{
  "n_layer": 11,
  "d_model": 256,
  "n_experts": 64,
  "experts_per_token": 4,
  "d_expert": 160,
  "d_shared_expert": 0,
  "activation": "clamped_swiglu",
  "moe_layers": [2, 3, 4, 5, 6, 7, 8, 9, 10],
  "router_score": "softmax",
  "normalize_top_k": false,
  "routed_scale": 1.0,
  "balance_loss": 0.00483,
  "balance_bias": false,
  "router_z_loss": 0.001,
  "init_std_router": 0.0126,
  "lr_router": 0.000399,
  "vocab_size": 16384,
  "norm": "rmsnorm",
  "norm_eps": 1e-05,
  "tie_embeddings": true,
  "optimizer": "muon_variant",
  "lr": 0.0039,
  "beta1": 0.95,
  "batch_tokens": 65536,
  "seq_len": 2048,
  "train_tokens": 484600000,
  "steps": 7395,
  "dataset": "wikipedia_en"
}
Below are experts of layer 3 (counted from 0) of a mixture-of-experts language model. Rows are named router (the router's row for the expert), gate (a neuron's input weights, with its number), up (a neuron's input weights, with its number), down (a neuron's output weights, with its number) and show model dimensions 0-255. Each number is 128 + 32 x the weight over its row's rms, rounded and kept within 0 to 255. Numbers have three digits each.
Before each expert's rows: "comes before" lists some tokens at least twice as common just after its tokens as in all text. This comes from a sample of Wikipedia text that the model never trained on. Tokens count by the router's weight.

# expert 40
comes before: "\n", "|", "-", "==", "The", "==="
router:125099117163128107115168103099108061154148169102103064106135074144178104108138080151132114149108091085098120078115148121155086114135141135130120096094112112123092075106185173125130158175087162128143104090093157091160090123140115145071130106106106134155088188161118068085182184157070060082140116100148110125122079142136090129137082145119139108163126144155096130110174091117119136107117136113159082197198089071128161117143086090101113094194133109111107161088119112119153127110174220113128110144112079129115097161110139111121097138217103150156162135136090198161103112157115108087201161139173160166146139166091206051162133063102157124133159168091128163152126099130086136153072086116129119137093146164141117118083120114095124106098107094084154123079153115170088164137099146
gate1:092150091094128154108118097193093087144115127181102157142092063139119112132127091096112147147068139087128125137140119092117128123123139153114087116126136110118115116096140112100149180145130121172109137148115118122118072131109169173134125053080126174154098126188110122095084156078143144099121132165135075159122103075091066088176107205214048150145156102096060173156094120082113205134211167110129130142136109112095094156124121154155085161118098148137086169168158111124125102151139164168074067126131093087115160093148057152144145151163080174109127117054199130125113159119165105056157101090125148091145134081175142136135121163139117088130140127080079123125112102210159122159060112149155092136148109178160159111120131169143142133115149108124186132144090149114128124163116169
up1:108156148187111119135144122124141106127134133106123093129134200098139108160127087152150130167195147179130104106096126124145135107132136119135161156156129167135108094114133214143130101166127145121131185130147150178152121109057117122150150171180075089157120149105155133147177124130169118147130111080139188136105186209203116165065120103083174138148095167161157129045169136105131155111049115146098160100156184178171108091198127096147128105106124098068195142125134124142139125110113115138130153181118150144126099128164174121119076098101159107167100164160036091150132124128089148186127175136105148140130102093108093125136100106103119152113114138162192113133145152061112106123155122079125132067126096089154037106116096060162170154082139185177105128150131134150176104111111080
down1:170126160196157142111120077125124162146173081149139131099116129106146114127166157137097167150184166170183135121133158147147164081113125092120135147115078115078092090164114159147111141120142104150124177132104102161171111060119119152091132152170121119128158086109124157155131106065156122146117131102125165146102160167191135158065109154090157107142132152078143068152125119108087154080063151184146123064143090126190138133144083112160143169142112084123235129144120089133149157140081167112138103076107135142090099098129078073075129108134164171082148193153035108141167181137164133158191124108198171130132086124088122118133113140101111135128145181167131102163143118111149098112156135097059141122125133116156000136108084093138141141105100112096141136137138158127180158136124150
gate2:179148121075163162151070086133078128168134109090152103140131115161121120168134132129070155103099095137134132141179084085136104132069146127128230128087108116128114136069141114169109144063110102076123124084126171172152142145127071157141135109172134142126079123099162126104169076108167105122106085125102143105101119065125083115068097188090104116108104144092130137128158113104119164114073170120133087100118155107146120149177103092156035128131147084183117080183117120107130141134147117137113200138122069138140075159109158101172106090087091120092083141084119124101145078132158074112129120136137161155196111118087151108112109144150121112110141153077116058168064111147116110136122116094160027058138105117179083184109105151089127111175119178148113109126172102118120098136189137
up2:120154113114096161102142145153104182160133100159100088161122154132138156154133130072120129128118152112155121122165108112137107189148189150133144100161133155134110113095100131136074136145129130121134166115097169172130141173096197118127174109147153125156133106133166102154110136135162111123096077169068112063164078185059110108139128148108177143069084160108187136144072154107078069124089173143153072142135149133129150141162064113182071135122121023176028109169132126117109117122157098130171166074166089106113139187072188123118109113141126140138100142102099104115166102087109088058109112120102135162136126124101162121051130101130091128120163174075087126111097135124129109085168145154133111048133141154139173212121162128088077117121154147145124113152131115152175092175193158
down2:137139107113090137134184126085165159112154127142102152140077104064135164142168082117152121112088123135086094152162101109105098123139158132110132109128090094154160123076084121178149141126117083107159180092081132175085079112077122138148131076152140150076152094162121192143114090154174104171094096152081100087122145186080118140099127107144132149084110126132117154126144074173103064097138139134093114108121170202167133086155098071165085131148183090146122161112087148148137103071172127124166115144197128127089108113130099144159135127126104213132131110088124132106152143116046143112085099167191075089173143124081122151124102099149101163167163118052088087147083076092127116107182189125139124046149108145152182169143161073068125124131171140115137148077147138127104138160092174
gate3:097151058135115129143149133100106113141113126143104188078149131136160137106119101148121104143139134076118124156137090145113149112189209125159143105107085098088074154086166210109164152119169133148095174108131131095102139148102025133065072121125123144154149204094109098084173189145121127117146130102119149088106132137139162165148122166118133107140151113147130094120169131111120151086173112080120122115092070167174140159197081125122126173143160141146098117158131091140111130142103153121102180186137130086175146165150109126120097085195140134129135115104119094133096101147075095078137087131165156121139076103132121128102173123052189165092175128080140127171150099128059152095091160144145151107111169207133063128065125128090095186177071091177082145130133128095125089092096092
up3:134140107135137093106093097132170076138122132121120153165131125091152127103148129149078110102146149112090087142141106185130140143094160116168115143125096093090098158102142210096138125112152113114120143071075163148165086110082004135111106123146104166148152133140151197128188159140095145079153135159128113124093125096108150170175155124160176069150178108156092125158166164094134151108161128098144143077050091179157160185153083143111156170097235136160110101153117147183125152138107143142080156203151130092101167153117103142157104062170156125096098188089140124157085090173099099096106082097127117111068114103135106121092172123107169158132122157102157105160161085155072176096090194166151168163133121169111106119113145142138121149161108082163128151139143128083158104096112089
down3:110114113136112166136152108135145138168140118137132150140130169161140145177133116125067081183124166147108109138091124120149153140140130146141112135091132110086177146113156173088141097085083136129102141145091096132125087116137048115115130099158132185151165149091181187075165144133137151098143153125110077162115139106115188164099182095129168090116150100148162082067168101063142189084171151131128145082074106164135144127169137120113165122168122119164140192154093132126168102096141147153120142121120123099154134106139119151051125188103094131132110173149105149159049150174203074122187088139108145129154099137116084097059075160070139142125070093130213084179221092090147146138145122090106097171091178137055127121122092070148138133162133134165112149102131116062121097091142120
gate4:123144117143074092161148106106105134176148125129109148086080112072112130122158154114151122129160110141154111129116130082127116088133163112189122141161226120097121130106150156096125102137194120149156110092133122131138139111127116101146071113107154167181143129116192106112177102177117153127134127070161133110120081120153139103142134114087127137079081127115127050139136108139115160184054147149133072153143090071096170201129132113125152125099100136182092132112175113194130104120122148119087096127095092101102146104123107147159148132143215113134188077100095173158125124113115144121116066142105161149069130122162096074146181046063117151107172104095184103098169103118136126118154119166101192150052174175129097189121091160147166151082121145212061143163111167167087157134124151
up4:141126122182113076135146054103141088192134114095151103056114091070132103152119109106149123128149078138110102176092170101067146103116157154161108084132145112046115204119172165136112106088176125142104117131115063159114162137156169142159106162101157173158144128130199133156157101125099134127135119117115130101117067122152119085165135119120115157109127104118063075144127108129119138203087172141124153102126114104131142139100093132063191097133100145151109155097134070177153116084090125076088125154057133165061107082103147074198128153124166123102155075099135153148136169095097137150116107112145147142048143158090120112181125084089128140158193107097160097104184123116159166137175089161138163094097125171150104159151117134181139132128121109183085127220130140151129137149081141
down4:134123144160159129140152153091121152102113143159111182127130156136085175165119087152143130171149151071109184146140104170126147163122123118095145111138112152118104165163149121161143124108175138130139154108128082190183160104099140134090120200141066084136143114160124097115103120087107233144104107087117121113097182057144147151146131150191122143170150140132129006118094161119110109099189131132182122175158125110149132100071141158127171078084170133056112146085153117148122135139172106171083185138114120164155118155185100122133102151119083160051132104155099127108126159083095109130150191109073113167122208180102144186155139181130111164147084088153100126105107062114121113127124137127164102135227121141131119128159161153108157108124142191079193130114120147135127145109162141
gate5:104129152100145088078075179141116131044102169143173163134093125128161116075140176091106154106078136133151065123138074086158105154099086121100075128132102143157147087197137176136113088126136168150127126126154153088134082103116145138216111164126119124121080186063090108124107076122141142086144131124132132146119105120137106156083104157103113149165160112083156126195123166105076135109198118116133094122113092133077155094141102161187139140112140204169094172119202173077167138085081147113169151142111038122109122189144201170105168126121092128136126117089136099119171085174108124158118149082148095088106126147114156074151152132192178134174110165136112118165116121062133115156121144195103153124161155166070091143113160088147155122127089102103150107131084109129121111157122132
up5:130113148136115152144171137088159159169133092064179126129130146094182137182138150139150112106136062169133133133100172109061137187111157118129134150104084115120136150094130076127165159123128124141149108119086143157094154108123117161058171141144150109153155094139164138209087148082139103172121131104154087107140117180049128126100149089103101098124123084148156111120104149098149111103068184141197181171098118123128092152102126143101166158139152032189134120114123129104110127116176140142173130107147196156153139087114098125109089114092192140157103132175152095064102149138137100159091142181102188166173164114218098151076158145104136125098131078148115120106169163155177091114122177113091158121074127070103167108139123140123067100151107155133101181124140084059126172146072087
down5:146115152119076164141122114078141110140139071120139124111162124176102182103113193152086118224157181130139103145049145182158137088085110169171116132161161113057116149109136125111103133116155119099110119061179072116186095128154151131102099098111134183104152159146135089168088120157180127092070109150119128134179118112088169079119074098094174143179133135094167104123139103077090147202131142119176130106115158144130133067093133114105099145181117109140064151140132105155096131109074140101083138181165224145115138121133192149110165121122141119114139155130107132112140168132131150171079138160078139114153148034169145123115056108073097112135173133156149160177125089114094134132131134093149105088105154121091132162083172121142143112117132080155137137179169155104145196164125156

# expert 20
comes before: " |", ")", ".", "–", ",", "%"
router:129109078162103099129184103079115107140135142133094124074155101145152078094164116160133119149107064099078092106126155094149095093121138099137117096062111135103086074106138155090100184165105192129176066139056135089171129134159133140106177090104063142162105157152125085079176156159084096092149158093136105082081068150131097119102100120104096082167132123119131121086156122139095154091067120130158099152197090085180173106155095113090115075144087106168149154127125087113133127114155180138139110164075119127114122164110072085076089126168087115166189124136131159169137087165136080102162136131160130151182141175097130125127113079106157110108144142099143140147094129126057112157074099086098147133080145170162108100076134099099122083061067090116140121107144074135129194137119131
gate0:169144118094098119205174132139085127063143150145121131126150156187093095071109073131139071130105166106139117140061156114116088104066151149116189104145139130201122111103124109139136166067137130123049118180128166142131151133166147135109100131113129110119136133118172145163104132136143196159116123088140081069152178118070149127102132073147145133113172135116176139101124068091044162090126137081135175105215143096150086125108162128117137164084121099189149149128146135172102075092206116101092157134156173125074152204070114101105127133161147151174124133124134145112171181109161089133171080138119172159094082073150130121142158148095133095090150074135125121134139112129104115111142110131093051144103145130088175115102150099113144134121097072079122120124192090139060124120156123
up0:170123077136077105161125094134120099130111144131103100081132159128120094105131129118112106122120153125117142176096134156091151095134168179148200128194127198148088136131105132126169159145216106159113134134112155143131178072165155091161107123099091061119147111137130129140119086099147137169177088140063127075109130086025121111079089071142098109175171152175126143138172124056032142120078144085139158111173137099158111142119111121161115173100141136185110167067141179173140088119166086067128142183101168124106128174118138147102074161147124124144144162131166135106154168103160081151210101172106131135120105089191101145118139145144138071145157131078138142114148134121128138126116153161070112137146151129121180158100172132144144063128134085031128140146170119121128110117128170
down0:175105163189148144142164056116133087151145133155128152142123152128139145176143123117129075165104131120115114196149126079133095105168123107133079147165153101155128099130135118188105139135174128161137133105212128120046072180136121154200141125107147158101134131138152125132115145134155117098028089137104112129148157178157149178105165149084125148133115111140131148084132111130161146142112111128106171124137162153116136181118098147093088209155131153186093073113049128140130141147141122117145099158114164138188054085181103098137104096118105160112158153101130102164068139102142109052157225125174107129140135112151143108157154097160098050227151123091104116131108145145104081100171129122105124150176074119118159098191098091131123091073141133163139143123117123096152160101198169
gate1:187117136105131149118120083095134077121120144126096153094097155142187119119108156109104124158103180114110096092210186169154173121112111121128098065169097152124130114165136145160070141129113013137135118128145132058184136132111114121176098165128098102123197094143090123142181161114114139102174074176126133127145113081052108127060179128166157096096096164104136141112141131156175150100157169100154110079130093141115089124173125152136098135102065148132099158174159101185133098082157132104148179069158130165080137115143087135100142121072172180137166089109159069142117158136182096109110146148135113156171161130122098124139100085078114120098102115129091151085159085166125194130088119076138182136136160122117111144118135108078154206091124081139109117162109067066154109150121136
up1:162119097122122162170153140112101143119133161132099142103137094153147084110083119092124114146155099061111105105196197168114139140127130142138174112148184169135090146154098153132112184117147014118158148130112097050220173107114086160131109142120065113090181124089065092139163118144098101140150121129139127184111116120052175086105152069124153100113160180088132176094159113144161112088123190064118081134141178140103147133167138152171140124155159125122122168128175154160096145117117093144179118059158113176118169092130113182101147111096168156128202121125135127100107123072144072132119146110131125142148146108096139135114104119101111112109134092160132099160141131163064157142075119132096133105097129161065145121151129151032086120063090135139124118179121103119132084190157160
down1:133113142143131095175131114149144084117086135095176095092081170128141128122165139137124145124142085141117124149062084160088066104170149175128097183140106120138119102070121145151158120143176139102097113180134045158148133150145146097108142128191119105103146167164154167131232090141124121162172190120155132081201133096076176141179113115078126099098151098106142118083155124157151156135158129094118153124138164123138111149132135088105098127095122160117127116115125155099151146164120050114115124118100136129167148157117133145064110080132122086101112144096106124124101153075142108153099109064100151087156138085170145128148189123145145104141111123154199138100132147081102165149127157217126106114129127167099119157112146187169188055176046222124110135079157193120165060136116095
gate2:186157091067106151097129144155186155144121078125129086109158148140105062077140116105106147120143087154151085087124150085113060123138120145052119150081081098163111134134152086136126134122129094141192138084112132120090103141115117135144207097114109079157121117088151097075129103154158158166134081135142131180119151120108116074076105160104106130092178110071113104182107137130109151160153042126089171105166071124150122087155112100147115138141140114153161147161216140125150087102170145086148126118075134133168159099072111159153125086200088124086171080078152139088077152151120104157138133100073103130101167109144068151118096144140127117126104116132116122105162141044071099096067133110153168117111158140138162092089084165097092126083126082159146150080090124181140104075106173
up2:157114085076137105118139138115122171118096164082135118155167102070099104089140141125134144082188084093147076114106134124145087086111068108146061120126097117123081138122114073104091131132109123132156151106093149107089138207092106093169174122144111125150079140110133117063109111057125137117085135122149165176132129098124085077102083096107116101066168070103131082127083162169125111133164068107154195147137086085122099076200151120199131136086163123123192149151160137122187098141095123079115142153152112150166168120081100121182123127180101075093108097131121179147143097133119149155168174088083160074119151140109122128120100173139165107152097102181102139161138146085064132097102125092129099102144145148160172117078050084152156143129163055110142126086121116170179125087111122
down2:150046165089106139102150197112053151145091124124145193130101133078156141164107191122171165074160147142123189161100158163063185075114113159176140087154130156129109148188100111082167109096105149100189111139067125098102113116124143160107162072220145111117137116129122103153102096165121140100137138110136072099072138146111165167106127151155118059107084128141153083182102171113092135141150122098088089107134126102094099164116131146154168109121142135108189170147150079145144208169112134134113106069150197167128121129123117135119127093053164127126149134150217135151171111115162153133088097130133159128145133124129123133137139156152145166160113119114162166121110132106104072148102153150110100104132117105118120173183131113101135168108120087180110092187180149061177171147185123
gate3:116148119118072111095123083106113114181169146121136137148116181100099124147133155117184117138137118137156104099120146202083152143110162162188149133090142097135163153168119146071071047137145186096120141080110090126094196090135049140101096122140075134114053151173153074137142135083075131095092144147140175129175127152146117059098128170141134109130132088222082126156088110094149125117136117197100099150159127072143110087074152101093192085104121113179100153170153144108159120117156133144149149204162090155064149145150119087158077142080102106137170077127148090155171108148115112125107139122138105145104135126137094163136128168136158124119174117146111148094104156101146139134021116147149103113127084121111158097153155130141149146134131135133166076159125154195162210132147084
up3:139168104105075100074080077099120146152150160103149119106141190101096091113133147128089106115159107133160099101106137118137139106121119130112141082129118122181191149131153064163123115117116084049168130079176095162143129088156092162133152110205116086122125115157173084109153139125126180109075086111147119131178140151116135102125165176116108152159156078156077126186131193129159203112143170085164101191086138136133132166155187101110129083117145116140145202093123147134140122103128122171176138109165104125130120109144136116190102182110160154103133104141143101101120205113110142099140105128159143157082110115175067151247078114174144110169181140142126108087132116116098141141082136133167154162200148173087114132140121185128109130126136169152144082143102178221144158098119155
down3:129146119143147147107138126140138183121118053152151125159124113123108094156129147108161156072177140122112160139116119133155121016167133095155126098073047160166080168163115122110141102149121150153152184148153123157133098125109151089134127167101168109166111114075111113175139058175127117171034113185137130104157157127097156152142079104146148142102172163088124057111172107058056145154147090101120163136110104177062177177156156138171130112147128138138112090128172133118166129165150085111132141150128153068190144132181151100163111126108138059142064153076131131153151144189187144123144122057153094100172135147138120079051155164104152156127085169145197108128084157109169136139128132094135109118089116129172130111096100124129158114116133091120128100099118155048139117108165121
gate4:077108132130121088071206138112134143122098139118145178111104172158094130164109052105128085129180148171139134124125087129139083117114138123117136076081122143128108124022097169088127139177098159096126111137144147146215148092165129125074107101128124075121120125055138099178148170159091175190173096125193079148154085120101064117145165116092078151128142108152131114105156095118113067122120146061105112107193141077065135135189099103127132118112141134146182136142088119145126138160135124168186134134146103116117109136169186128063135136126138137092142140169124127064126133138129176046067106111111107136041138097098091162137094121128096133151173113102131157102170181087141161152079145151117091083160153101113116119126117110116104145187137168152126081167123119165108130161075101
up4:175127131167139128104200154069121076127097131095089180050141176192108145197087081112139146101131121141137117107100145087138090115120127192151090087087144202180121144064094119119151151108138155138139118108142143162187118117134094114096094132149141131150123117084148126136130144155128101159145097101141143169186032147115119130146159130126044114147161135135162136155198104140077104118115163074147073107175132110112095142178100117115105120101125130161191082142116113120123098167072143123122096136107113090110136149133183102100109151119155093096078147167174123083145101091116082062089148135135123120075098154081119151184117132178107132148125108145098076108114182046164154101088160157149098096117110107075081137142087066138128175192122164120127120137073126098110168152059124
down4:170100062107169123100114139103111180094077089110121105144131142205182129183112140103129117096089059104085080120122140084125165154174118109128129118132143137116125093158164117189144113145119107130144171136037137080071164113154124052118114132159120128128141112106109071149179116115144165104148100115105169109120081136126125138072102098127127138073161119117163155117130109113147178081101144080162047092111169147111116068168121126161103122100107180120099184109098170090088172130138111143126188187125131185122086154153200133144144110145191119137117184162150126129120168075132096145113073097117120175130116120123127107157099108133139038147188135109153097157163170170121136168110184149127159132152054111153077142147118059157109165123189113111159147089133122076139122068095109

# expert 50
comes before: "|", "-", "\n", "==", "The", "==="
router:143107105167137103113157090112089095162194148105094065078154078146167062094143084155118085173117076113117111072145159102157112106106163119123105088086109094120099108109151143128127181207069142137144122101115130102158108109145097170068141113105105139150118172155123072085184184179068055109150113099134099106113110120126111128124087138120121080166113134141114141110157094124100144094086130113131116187163103115135149118129094107117117095205125117116121171080130093125168119111175183110137126139101069122079113161112103101091110141200076132150171148139123194175119096131138126078176170144143155157151122181106194060178114078084147127114136168117131159170113102136080125175064120117099151161108148188143120109075118129092113121090120111069151135071153110187090171099077137
gate1:145071107136107148113210134106157114199154161141120134102148104101162121164194133161158094095122125063126113128155144162145120138103161098081166113096095165196103119172109120060112190130143121116129091126094139154109130127112161122129129089118110179169173131126139078149142094149169190165142110162155103146142178144176105162126080125104128102163130116136079161161112138153164163149178135092186098111187158119160103145175084175105111158125110147149107074104142111129167102141118131104146154118110145135108128113150130117095130149081126129115103159070197160051076103123185141156124160155203127153104071110104108159167175110101145164157084076118130153152162091088081141126098136120099156137179124142183116184080112144194073071160127094094105101139158199106147232148093122
up1:141144148101115106134109062105100142093086110134156165142145140169083105051088114148049138153177106189107166146129155105116157138128126158132128169165165092122150122083114139181136089155131156112121153117157150107174139206141128108109064174133129126126072128113096154126091095098055091085139082117118163169085123110083160114117121105117068100111132170093207124136111128113075107128071116120075128136132114120137114093109165095171141153095166123148153138120169151158130181153074129171119132117166163122100158178126083121101086134132168157120154113166071084165155129135056104113147087130133165147117163080153141097049051112149092099096138151133121076118138175134162102120128131135124139119098134088084152100158176075116159138027094142120201129107129069138109095050140068
down1:124146135172155128093110139110166148161162118165163162128094120146153142159194095092124147122120126066107154107100186162138124144098126093123114115049099079152148104168113155108113169090072161114065110182079108150158056113148108139140104105134135165115175071080104044120109143124146153065088160133070141162123110120118096131142130116118103120197184126139138135144132127101170102187146140119173108170111200101098149163156123104115146095133072107128098091118089171171198109121092086110162154159137106110160190148087155118128067131127126173084082158105115143149127107167088102158196125123136122138124180103176129123109135112151121117208113068141140138144193132171093114135116087125135114119155081063145134105127167134113115136130191132077130067127139156057150170212155182
gate2:126108110120141157172180117106164150095243174104155099126112188077173101119141099100142140061216058146147059140144112073112094123097166061125097127112106127172178094081137105111109152124144115120157141188123145090157115152118112146157117077110105146140164152130126074152192177128112175111122165114156109134166081133152133149161161087201124159139176148164101130146100131142186115122114094136074156116144171153155173118145115160170145160122109078129129111166159125098062153140130090129122126127092150150169123129141106124102105118154151165120070133087137114079153071129145119075100117191132168112147129138128153147082138108088111085075160149168143117151118140173140104130083113122112146068101151144163079115092094148099116090168191161149072169173211152157125145128147198
up2:110092104095120185112128112082146182089166131110140128053152155059110144076119108085179107130190109132148127156096133157102120081093123090124087094135166144120143144140118113190116109115126133132112144172141148106146162134077141142113100099148151168141125122165135057095160190161097102110107140118174122126087044068148113147197141111200131157091133172180164168171119097130170128075120130131073188122165141076160112086093159162154122123174079133151152147203150180121085155174145113130233116116097155103175135115132154157144081188175155163114083094125112126130115140107112112106117107160122183162129114122140163113077134081106130125056153182177151115120143122116137117126168110106125085130163115177123103145076073156083077155152115187144126138171153126159146098097136183
down2:118112170084127122118105137130121135122146115111093150101183126117130163149113092115158123100182148187168136141087077168105119146129091101109140143150155132140135073123083166180144154107164156116111162191121110145157104122077160111118138077160184178141115102149065073174109168138163096143055100180185120163104068173111223136142120067197095136120154145135149157097110156163145092129132155113105154110161191114111116163125114208179082147130161056129156116177163124129074179131109140158149142065141168067114130143117123133095128118176113140149039052116137073089136156177090167202125155102113139140147098128074137127094158072107133132109137175161147134125085129081139114158117164136084139117188110124149157125107146113105169181144097159101163166116149121117115117078087135
gate3:100121166101075095080106090109132064114126144122212119145118117079141147137115170083175112123151089160122169084066149120126107121168172086170097110165150141113144154172118123146154070133154197127121113134101129130115091146169186169150180122174123150140143155075080170141167138123178141064141123128165123131138126125097067140079142125100127098162101122127063165139098102146147155103193131103162098115075124114140085151125112142108113140133146188141118084082160174105096148120138169086151083178170088106154136136153113031093105151131121162157120135122206102130146175156148127085172140150158076117131123204155085110104153150141148154151123105023146096085118092065115095179133120123120101143062113128072119150092129085125163153154152051084100141121160160112125137098166150
up3:150107140121089117068143107114150059090125164137185092148127104088124133123088165098163118125141138083149130100102172101115073134174144133180147113146135098157143192181100119138112095143111156125072116088141133120111132176147206143127135100172143156147129156075112138135150125147137180104182117112142093092124125144085090151105070119090102102144144156135097142124131117134160147075185061105168123108091123077104069142093040129059134141108144195107152099128102193033098179058162187137148080134176131133185099130153084055100110168139162142136127144111160067112141150152142115085151130166139093108163107182158084121105138168126126179140161109115161116093100118073139098146193147120121112115084090130140143163104124119127125116199157077091074132111122194093134125104103173
down3:146185104102153123168105152118138120144108107121084139099156135160132120135068133135073162131125119077145092115134157055163133134081218140158145161139121149159109133171081122089102043170157065048071173118075107112071154128135096101188156114068082092131108078105116134211141119077098112095086095144124121140151101175140137097140117099109161112063134146124174059169125132073170117149087110095127112100047124161158154094054071091102126165130125156116092143129098163124135125079178186155106149137129123127085160110095126195102134162170126110136087118103191159148089144127101103136135149101109084153090130148129101103145125158069068214134096110097138125100143151161116134112155159079109141159124107107142179140151136118099136106154113102147117089095123096139154079120120167
gate4:173151200080146056115122115100128118087145138210209102139161126094162148173146112146132148103144074104081096111142074150175102109090146111070153151083074120112158154152109105139121118042118101109113080126121147113153106089137092112142149121166166093132091147100051152153172107107177129181083128142165156115189071126181144156093136145109099163141123066122122128126162099142173108070132089153096121165098148099091111156162083093127101130155155103119134183121133084112116103100121158068071059155122170065108136120113150113102121139146167135122104084109119126206133108160092121198104103064154138083133129152144117128096115160165101074145182149111123077125168143180112109170107103113105101156135105189153080097142118125129129110153116162081128090136165077082081147159098144
up4:171102113145110129116100137081146163231124136122178147141151145111103130146137121071135128151105196164130139154143140091121140123185114175131067108110164099121104078089129178182104133160156153168138127134103170162164146161133151110135133116082088108103149121143177095117116159129073162040150149080133121133046102121130122133135140108135146083117110147131184095117152171153118188149122149103142127161102138131130120104098197139044155122194073171126102055138096132166122149129162132168152179138151145210141149128151133118133142086118093155091135118207171107161113113091147157092192096164121115107152141138067134108135143082117127164090134121179111168133083036061151174114150166148118168083144065095090168112154175115147127083125190130119152161122146123131180082131123168
down4:129109186158134113092029144091173135062120133147103101168108152106105161125191114137144170169158129103127135062144171164100119091083070127153124193101101112105136122172149135156175120155109124075114088141138106127149076129175145146113123147093091100106142128131129119097108113165203072153148188084135103123194105144204094103163075198139133122115175099111122129107160157083179182124100110146103108117127113099113082116153221160101079132115134160095149161163167119100104164100127084152068067164138110183097136132087137131091157107124128185102150126143058108173049146126141149138118118117132103107114135150146088102124069137109094154150081186116114147119132129104077098149132077095151151148114119171163117139125159085133121065118138138080169153106169079122165132123071080
gate5:174155123159055177113119170124104144161114091110143166133115110132103113100073185124085082147084122099068116125107090144081129124119138189142103064094076116138162101085101128087145134118160200095157117084127130149129143142141147169101163153072133092104116128118098122096118186120161078178127148172103105160142096125076070110167089081095139144148164135161115190122152140114149082103125145168119178091177149255126135127160076143137167133117092098114118117114156118173166097121170065107102121141092147077153094153170109148091146177141113151139091098175125188119107109078187137112165153130149129150115053147119079160126136196129135099091160161094119111142134140142090087159129119122078143147121095075150136103118043102120106123139145175142087063158182116129127153145150114
up5:149154143147107178105126119172076155114096100081139162133080056144088091085142148118120128179095141095099101104119108094094155100117142165100089120119079103163157075108121171083145156129109163148118118051154143119110149138152149182140162178100117105119127121151116155093113160120133110219135170146121084138104125110078088086117092142117137100127182099135136171114123140103151101135107137128164138074115138175104171144143053158141146143105094143107115144070168107220172113085158085052084172133086187099137062209150072192103142186107115174118115164157146155181142120111158137109131155136148175097092053133133150131124154144156100109120133178129102095166185090103110131168140148113062137109133103079166090119137042083128071137133118137107105122120157119124133142170186118
down5:092117162094177128142148174159210134173186129171132069117169072189118128117118129120138161158118153150145188150122136098172144137100138154159192106152180129124149187140086144174145129066115032143138205099171115157126118148083076114162148143118153087111111104162156127151112150161079148135134080094082142146183158150111116144121116147184146157158152123115164093150132119105140147102150091118092165105156115082127100136080125147196078170156136158137089094136120135100074168167130157089114120164188099164109147156121161149158093063105087074110126094102129113109173111189150162114128155074095143079120095138167143113162114105185047128180087157115126171083113093130200118133102161155136110092167158153114105146124165185135107156118140082129095143117090166093102189109131122